From a checkpoint of a small mixture-of-experts model trained on Wikipedia: a shared expert of 256 neurons.
Below are experts of layer 2 (counted from 0) of a mixture-of-experts language model. Rows are named router (the router's row for the expert) and show model dimensions 0-255. Each number is 128 + 24 x the weight over its row's rms, rounded and kept within 0 to 255. Numbers have three digits each.
After each expert's rows: a language model's description of what the expert responds to. This comes from a sample of Wikipedia text that the model never trained on.

# expert 61
router:131119138107076130100169155099100168137114097118124147111103125152128111086106122170128163155121143142097126126178152137093144102101148119144111143084129134146145142152141124117146154111104118119112141065121144146135140173122110141123127127140132142112096112141155120167157112136126125151151152163153132140141112123157105149078145137143122141132078088110156120110110167123119125112156110095100138135125185132154138127138111133156141173098112131139125127129137092142129121176135164101158129080097132094095141145128178137111104127130148072064167103158124123105101187118073196107150127077086134139109114132105162139130130074137111150138122115134153165135141138134168125132135117118158134117156129154090124109146123136093106147153117150088152174114149129126135170156117132
Description: Brackets and heading marks. Opening parentheses after names or numbers, and equals signs and blank lines forming section headings like == Gallery ==.

# expert 36
router:107138125115141185164117147107107173103089140097157130113111094115134124162097126158112171137147143151118129071147161212112161122107081124115155116106117120148083132145110139110094140154107142104132083123145127118133113114108171182116146100113135165122130155118143107152184109155119156132116140126116094094132156122100138094115134094136088143118132082110151125142140120122129148130155119109135134124132127115131121122173161110096127165112138114114119090116131075139170136148170098100134120119136136110112166130135147089132164139146131112167108108174110122116118146098132137149129131105106110126181094103123166177169127114153153099094182133150131098125086117144136147115130135102157172123131136149102095121139173101116103121129132143099179140125159103128119173141143123
Description: Prepositions after verbs. Prepositions following verbs or nouns, such as with, from, by, on, at, between, as in ties with, signed into, dispute between.

# expert 23
router:177137150104126157129104121113112138138135134121100124180110145157142132122106108120148147128147143108124092096108163149106119125117087133091152125133129141139157124136122162113136149109127132114075154085166120076131120118115139180128104104113125110135138152145131107160116143122122185137117126141161116084127140110137096176103075170136074106061139109098113089178133132130128153104144104080105138081125140143139155127155090158174150137152118133146092112137151084172102144110126093149164126103110093107093124096092137119110147114149158088140132171151165147084094128156100151136114127131104157139169132142116148160100134126135150133110144138116134139116114119130135136107128182131130099139065096134166135092123150142139085109134149138083125130121137140172153111120132137
Description: First names, list breaks. Given names starting a name in credits, tables or lists (John, Peter, Fred), line breaks before dash list items, and closing parentheses.

# expert 10
router:145152155069147159153162159071123148110113130120113130174142121085145117136140131142131153170140117099106133110137156137099137122105149129110156083153158129161137103117136117127094148153111147110148133129144092131140104130080125110160146109151058108115135153123132127184131140163146146126097141104177120165148136111144097138114140155156144136109114127137089142134156137131109146114138091119075135104127137144111151111172118120127155140108096135082130149135125102150124129156136100128134111099151136093107116138174127100121107126151094121104123086163120138098115112096105147073142141123074149165117068136122089142119142116139146066119128166147113112080156094115119099103124112138158114130141109158156121100125168128070111142120113145141159132142117124154155201146092121
Description: Capital letter initials. Single capital letters starting words, acronyms or names, often after a bracket, pipe or line break, e.g. U.S., GHQ, Xi.

# expert 37
router:151126127109145169150117149118103114099115119125122151141089121095135142120106130128174156149149166144135104106183133123124120108118081122119161148158124181178140116145146102063117104079104177133106150129118134113127131092163158095146125118102129110140135161097106124141144161136113178134118104092115104157135141126098097149101122131138116102135104107111125094183082186118119130129134157106174151130134140137141134129122116149134142180142092155106085133124152082130136180117132093105145156108082125122134146178137107105126107127129144144098156139182093135121078098098116145075141119151081118126136124113132144132125135074157165125092136117149161163123158140143136145143138140131144144127119132146103162116143131135087122110181106126114169157118118124143165128106116160
Description: Short word-start fragments. Short letter pieces, often word beginnings after parentheses or in tables and chess notation, such as f in fitness, per, qu, w.

# expert 22
router:120187109114149128145122144129125100138123117120094159120128127100155086128101090168170134134120133127077084084137146139063104130096093100077145170133156138140133106100127099092106106122110137121099112121159144120125137092118158153157137104104150159135107136176104143121172128123098135158104114112113118141111147097135127145146104123149087114097105134114163093143116138126140127145120116097185119161167114135123089113141131136139135138116097136121100165100140107105143146134142116126160118093103119112122131155105155107099131112142126101086111158149140151096139096136132178074136134097158146127156153125121123130135100074171125093106122130139169126109145113138175140122076087111169104149120118140150127130164133117121085168120125136103164154103152098149145181087089141
Description: Capitalized word-initial pieces. First pieces of longer words and names, often capitalized, such as Ad in Admiralty and Adjani, Pre, Al, El, per, rec.

# expert 20
router:108137161101156133140143146128116106143097115118151135117124135126157105117080114128095149127131151147127115144134115115116118089108100160108128063087148157134148135139112164153140142128113163132101151118132158094124123149108144156165102099153117126123125129160136081097175152194116078147125116149151118133127128070123114149124130148132118110103140108101184141133111147106135130108138114098127109144112141140141121120146104109172170137108128146091086130119137085140165143140060133075149144094155104072102136147159130121078110130122151104088166152164157103124122140117112157119129155143103128175194104117083144148139103114119148129144101125148136150134119145121162162094103152118173081146116134154105132134124135089129131125147129161138133166153144098134113170145083163
Description: Headings and CJK text. Equals signs in section headings like ==Career==, sentence-opening In and On, and Chinese or Japanese characters after labels like Japanese:.

# expert 16
router:138112144113149116157120143117139133110110113105140149134109139133156112130113100136157161156164155148139064128122124173154129095084091125129161089104121147166118108134101154119123151106097122112139131073126101124167137097108109134119095093146092164125123141112126110153142110136095120187130128130174116138167127118153113145101139153108124157121120100097110110147106113160144188158190101127148100117096150170119092110188139134158147120165118082083116142122141097129145172145101100166116151117153123090110139171130133086101146119161136096117109120149095145120106129126101132134157131150110191116139087146145088120103171135123111107133116145119168125131148140131148084151147104139158128138107151110119144119154156067136122130155092115115151166135121116124157162133137155
Description: Common nouns, places, years. Whole-word tokens like since, many, million, University, England and recent years, in sports, education and politics text.

# expert 55
router:205113144084142162149134119089120124095137135098091122110139102102166111148119151158125162156151148112140137083156108165115122126100099138145122105093150138174147100140127123068130104152128149074139143127139072130147119121095139127127098126137134131136125157132126144131128128159139114159124102134140059100135128125152115160078154140131164106100147104115167129151121147170140122148151118128148140113160145106130129092152111147161155123098128172111106138141135088111121167140136085163125137134189125096075126147119135110141136150120175125111141103170138170134142121131133169141135133087124147141147089143145145136107139141126133078112133145117112150157131106119113144107097110142143079126135101180155133092133126115103118136115168116052149108108149143094144126157102159
Description: Final vowel fragments. Ending pieces of names and foreign words, mostly a, o, ia, ra, us, often just before a table pipe or comma.

# expert 3
router:126114139083090141141123109117169088112125105108092123154120110128142124104130102134150170148132172162096106108152131135131142111149133116090131124100180165177128130123107126124113122128089112088106120118147089137128129124131117125147131108124142127136074163104103118127117104140101152172110167135150140102148135088175138128104113160165114150143131118103156091152134129129127146106220093104153110098116118079112127123117097138148167148112109142118119107134120083147147172109131124148123101062137136108125101130149159113163157159134138120127123130138140108096115122110077178093144101126098162152135074093117099149135149109132107098107125120136142133116139107129107114089106146149156102144092128106136128117089161134123169160124140090104124186106147107080172145146115141
Description: Institution name heads. Head nouns of proper names for places, organizations and bodies, often after an adjective or place, such as United States, University, City, Court.

# expert 49
router:149148103092131132155134140124155097124137117100119149099143060129187131138129107128141113129163148117113134110148116136137124102109099121135179073114164107133169097137096134098131161085112112082093142105172104124115109098112154132123123133131129115117119101103120105137143117126131109153138142115127139141137117108145144130079116170128141097114147157080155087152114138145162152119148173121163134147161157109189145109135131153163159147123145139104121143140098125116178127169126130113142156117113126116090115131138122125110163097160157091138145110101144100152106144117104149132167137101109127111116120138131096152084123136176137064113124123133165170103159148147111137079107108117193109087079118154144161118136160114130153160126099132140124206102115134149144140112131127
Description: Common nouns and because. Everyday nouns after an article, like species, age, place, speed, class, plus the words because, do, so and we.

# expert 63
router:131139151131154140127121110112108104111112130113101114128114101116171107116106144123170150134119153141084119111171152125113089082093126119103161133153122155122140129166095141133124104149111127105110150116091110118162129110102156141105127105143086155157134115100120110141164133131120126152118176142123086136135124124174116131124130156159118113143159108121121145095087170194142150115146094107108151109138186174159103130162101145163115106064101128110129115108171074125110173088163111172135155134176109138095130143148141090122139136141134141098156142111137121130082147106136149114127133145125169157154113098120123181133134109171092100123117153183136112165135137145095103084094152109141154139111112153137103108134133128095104080118125112123155102122137084115169123108140127
Description: Adjective suffix pieces. Word-final pieces forming adjectives or endings, such as ic, al, an, ian, l, n, e.g. Tricyclic, lithospheric, Roman, admiral.

# expert 41
router:142164161096097177135134118107086144128083121129104127122127143083099122125067093129159175129144121154173154113109131140084152129076057090111164141128158133147159155129145151079094156140116174123094075075121127131157133136134187140134105095106105133118126156152124097152126116132117169146142101145144124128095159138133137128112091174164092134093168139104133121120100117134134147113160113106145161115115122185125120139163109120123183126113089175105119117098146111164134145130111128137131115095120115121137128160101130107093155141143185123108157138135136149114121105150119146125147163104139150106114103111155109132087146119166120100130163138137160116179122141138145140120113126136143094163140098126148151104143135106102133109118114159119137119124161121125126172128138114
Description: Personal name tokens. First names and surnames of people in credits, cast lists and sports tables, such as John, Michael, Kelly, Johnny, and name pieces like -ley.

# expert 62
router:137136133106102175143168108115124124106121103100095134135119106130112151116117127134156127102125108111173087146154151137106112099124100123114137113130150094175167099102130132154119161141092125137151119122108129125109145150133160122122107111105143149122090124097135110132137177177121168150143114109118091138098141110116130098133116132136121098145128073092177106178117104111141169129178158145097139128124105152142107137135094170109146150105129103126102119129150089155155131150135103116135107050125087115142106155169152130098141152149121116086142139129138104091110128139136144073159091096111135166153120142121138157149148123145121139062118137188144160118098144184133138151099123098148086135128074132111119139160145117078112127110116097130115162145133109128157165113130171
Description: Mid-word syllable pieces. Syllable pieces inside or starting longer words, such as det in detail, ret in retrieve, disc in discourse, and ron, din, ern.

# expert 48
router:142131139161136146159109149110115139131103099109124125135160108132160120137091139164156191169121160169147103150135122143165148133062112116132163109143131133157193128148111164139112125127086132112115129084171141130138112102126152153100154115151118163160092152084134125126163102132131162157116113150166111127091139102148098140097149118147123145094119129097138105109137167132152109111149101147126099132172145115147124126103098153148124139129128143088091131060153085122100162123094125146192111093136116074104121128139136102127138116146107109120139127133121119108147179158137166122126130105065111136115091117091149132146146106141133090136137143136163127154110109124137166130108138110154095133140107132096113128154153121102098121158101108156120153117174111129166151108101175
Description: Headings and line breaks. Equals signs and line breaks around section headings like ==See also==, and paragraph breaks following headings or sentences.

# expert 5
router:126143165136147143187115140071154092112094116129158110139134124106146131149119111137146164169162146121113145116190134150129125093087126113141134113132175121141144130139116116160093166090106144118079110135148120132127112130134128141162093123094112143145112165124142076126147181120096154119162129132120125145105146090145158128109157141126130127110123099106117101148111168149116154123143113103106127094127123178177130118105132119156145153134110112100109126094184124141148149166115112184133138104152092098124110124130120082143134133168126139096127167150107177105137137126113129103128121146100142156143122109113120134134141089160090088127185206145121105135143109153136112107118146121146134120112080133105112107141177094152134107164118110136150122131160108116125142138102205
Description: English derivational suffixes. Word-final pieces of common English words, chiefly suffixes like -ed, -ing, -ly, -ated, -ful, as in acknow-led-ge, char-m, indic-ate.

# expert 30
router:116125169140162126112140091116133129096108129145161114118132124099138106121142122151129127147159181148114084105148133163115127086140122149175168145116147109141126114117126156125091156104117158090106099094108084164145125132081139154152145153169109173143094165105121148161166113146139116135144128123136115121138157102115101136136147115159117147115142099106119093118053120132140148084120190106148122124153108128099070103146161137118162152127136106119106075093136123136143160134115102123142140120099088079142133150141127140115089112090166132102168142177144129119134136118128152100148118105139173154131086071104108156143130105137113089117142112141135126144130123128116106100128157117146124091128119172140116139159156125091121157180084121104166131139130120156158175119098121
Description: Locative in/of. The preposition in, plus of, during, throughout, among, after nouns or verbs, as in involved in, 7th in Eastern; also prefixes like recon.

# expert 38
router:144169177082128123124134117116133119103134132095119126131151122110162117138095137116162183140125164125121109104175106169120161127124082121109144121126163144103139092141132156101094102136114130099108124074137124133159133134109149150123109120127151132136118146130102118134127141117093095165131138118105114084151171108139129156132131204119132137126143099119142121130136117111169150115146145118131129131145119190108164149135095160160149098100098135118065138147123108123117127141113104091175147093159116115110115133130125111121149112128165132093147120103129114131140120147093117129164085152076102159139079155132111113147135110116167113127115122122175143156166132126169117093081094108170116097098105177110175137158139077130144117121093126115113205117140109109134107137111162
Description: Sports and competition nouns. Nouns about sports and media events, such as season, game, team, Cup, round, Final and Race, in match results and tables.

# expert 2
router:125149159106138136160160121128112113142118086092125142122178129147132121085121152142162143129153132185148113126141139101113144096105126114125160114132138116166145079180160133136133124132134118116106124112133127147152126114140131151148137105130117149155111143145102101134186145122127109137104176152167115131145143117119141166126097170163130118093130184115184097152131145083150126103150125127120165089124130131146142096182131127126141118085124119111108124138156119139148114148094107103132125128136086121082106121130119105106100160128201104145168157109126173074131140140099142099151132092108123170142111140132111115153101153164139114100129107119127140102187098161092139152114132114113114125145105138137131128140158126162165120138109128085159166175153108116111159123123213
Description: Infinitive to, modals. The words to, for, would, will, could and can, mostly to before a verb, as in attempts to abolish or he would have.

# expert 57
router:159142132106183145136110130150129102108130113109129126139127143107149117112113111111168142145127158145101079117172181123139111111113077102137113079161142107123145111153153157164125121124116125134119111119145097145121096124119110149144126142102130140126124147137123114129159121128119157187127107122117101171114119138155117138111074153148126127127151115078169051117116148169129129127145160122114137144112101166079132150149122137179176157113112131101079107133123086138183158134126101117150130105107096163106094181138106105121107141112150114118138148155118104126119168161090172130144129102125160164134134118147147162078108124151144088123167174153105146151123134158137126109119139127159118137089090144122127138143173155100140136116106094097131137080117109129177142162132160
Description: Mid-word fragments. Middle pieces of longer words and names, e.g. an-cest-or, Carr-ier, Hon-our-able, Pic-ture, plus Total in tables.

# expert 33
router:164128121127128160141096127118129172115130099086137142148119112115150108127163090113171151140151153121130111155164165130113143137091136098113133138131139136131174112128136150107107111128109127107091134102143125115155187096125128176122150138111096123159084137140122132135164167147087137154112122153145094147140163110142102140098104141144118133088159119088140115136117130119150193075157133137141126113129157163115127100137102154145116144119114108136119093137123145159170155130157101153175114088111098112089109106148160103121123121147135088102122127114120131101094149106117152108152128133139191114152147148082114147107168083131125117110138127127177115123172145104171086083105118103169132139114153169140068137127133138093120148147139103127136149160164109099187138154107158
Description: Abstract common nouns. Abstract or general nouns after an article, such as power, development, design, control, impact, growth, ideology.

# expert 1
router:141165134105125147133092144079106135099129141100160126160106097128130138134105101112121141137151136163093150086155152141100154131103113100085164072094133087124099129151096132121109113100062116111137090124133147084145124118075155180159133078085138148124126120116144057137146111180123132130120097110130122118149155146114129121118119133094084135105157092100140138126095135157131129088129133086112126118144146128135136116163136144149113144083120141130104152100140094147171155140164121098172112126123132113108149167150162114131116147156127102137129133131132109103110161110109134137152124144105114129148121114126135160171144156188126099124159125152146144116103142162151146146101090081128141172131131147106113113184155093093105142102161150130134122138146094151141173127121103
Description: Prepositions after verbs. Prepositions after a past participle or verb, introducing an agent, place or time, such as stranded by, located at, during.

# expert 15
router:113121102118121135151111144147143125080110098132139155140150127122127141106121136141186112138137147144149085108193158148088112090114089113121131146120131148138109093118139142089121108110111124127116096094144092128139134079082167115132155113154119144125086109155101096141166101136123143163087129133129110113140146109161104142082152111154155131088175106129150111108122107143127135121157126127162104128126144117126109155165109199168133151140132132121122107095139116122141155155136133198121121126140112125102120114118159131077125152120130142112125113152151132124132135120106162102151103145102150192175106102144123168169140105123131107137147150090152156099135153139138149100131163126139113141093067166139109163141143098093118135153153077124172125132109158093166178148113138
Description: National adjectives, modifiers. Adjectives or word-starts modifying a following noun, chiefly national, state, general, American, German, art, e.g. national team, native vegetation.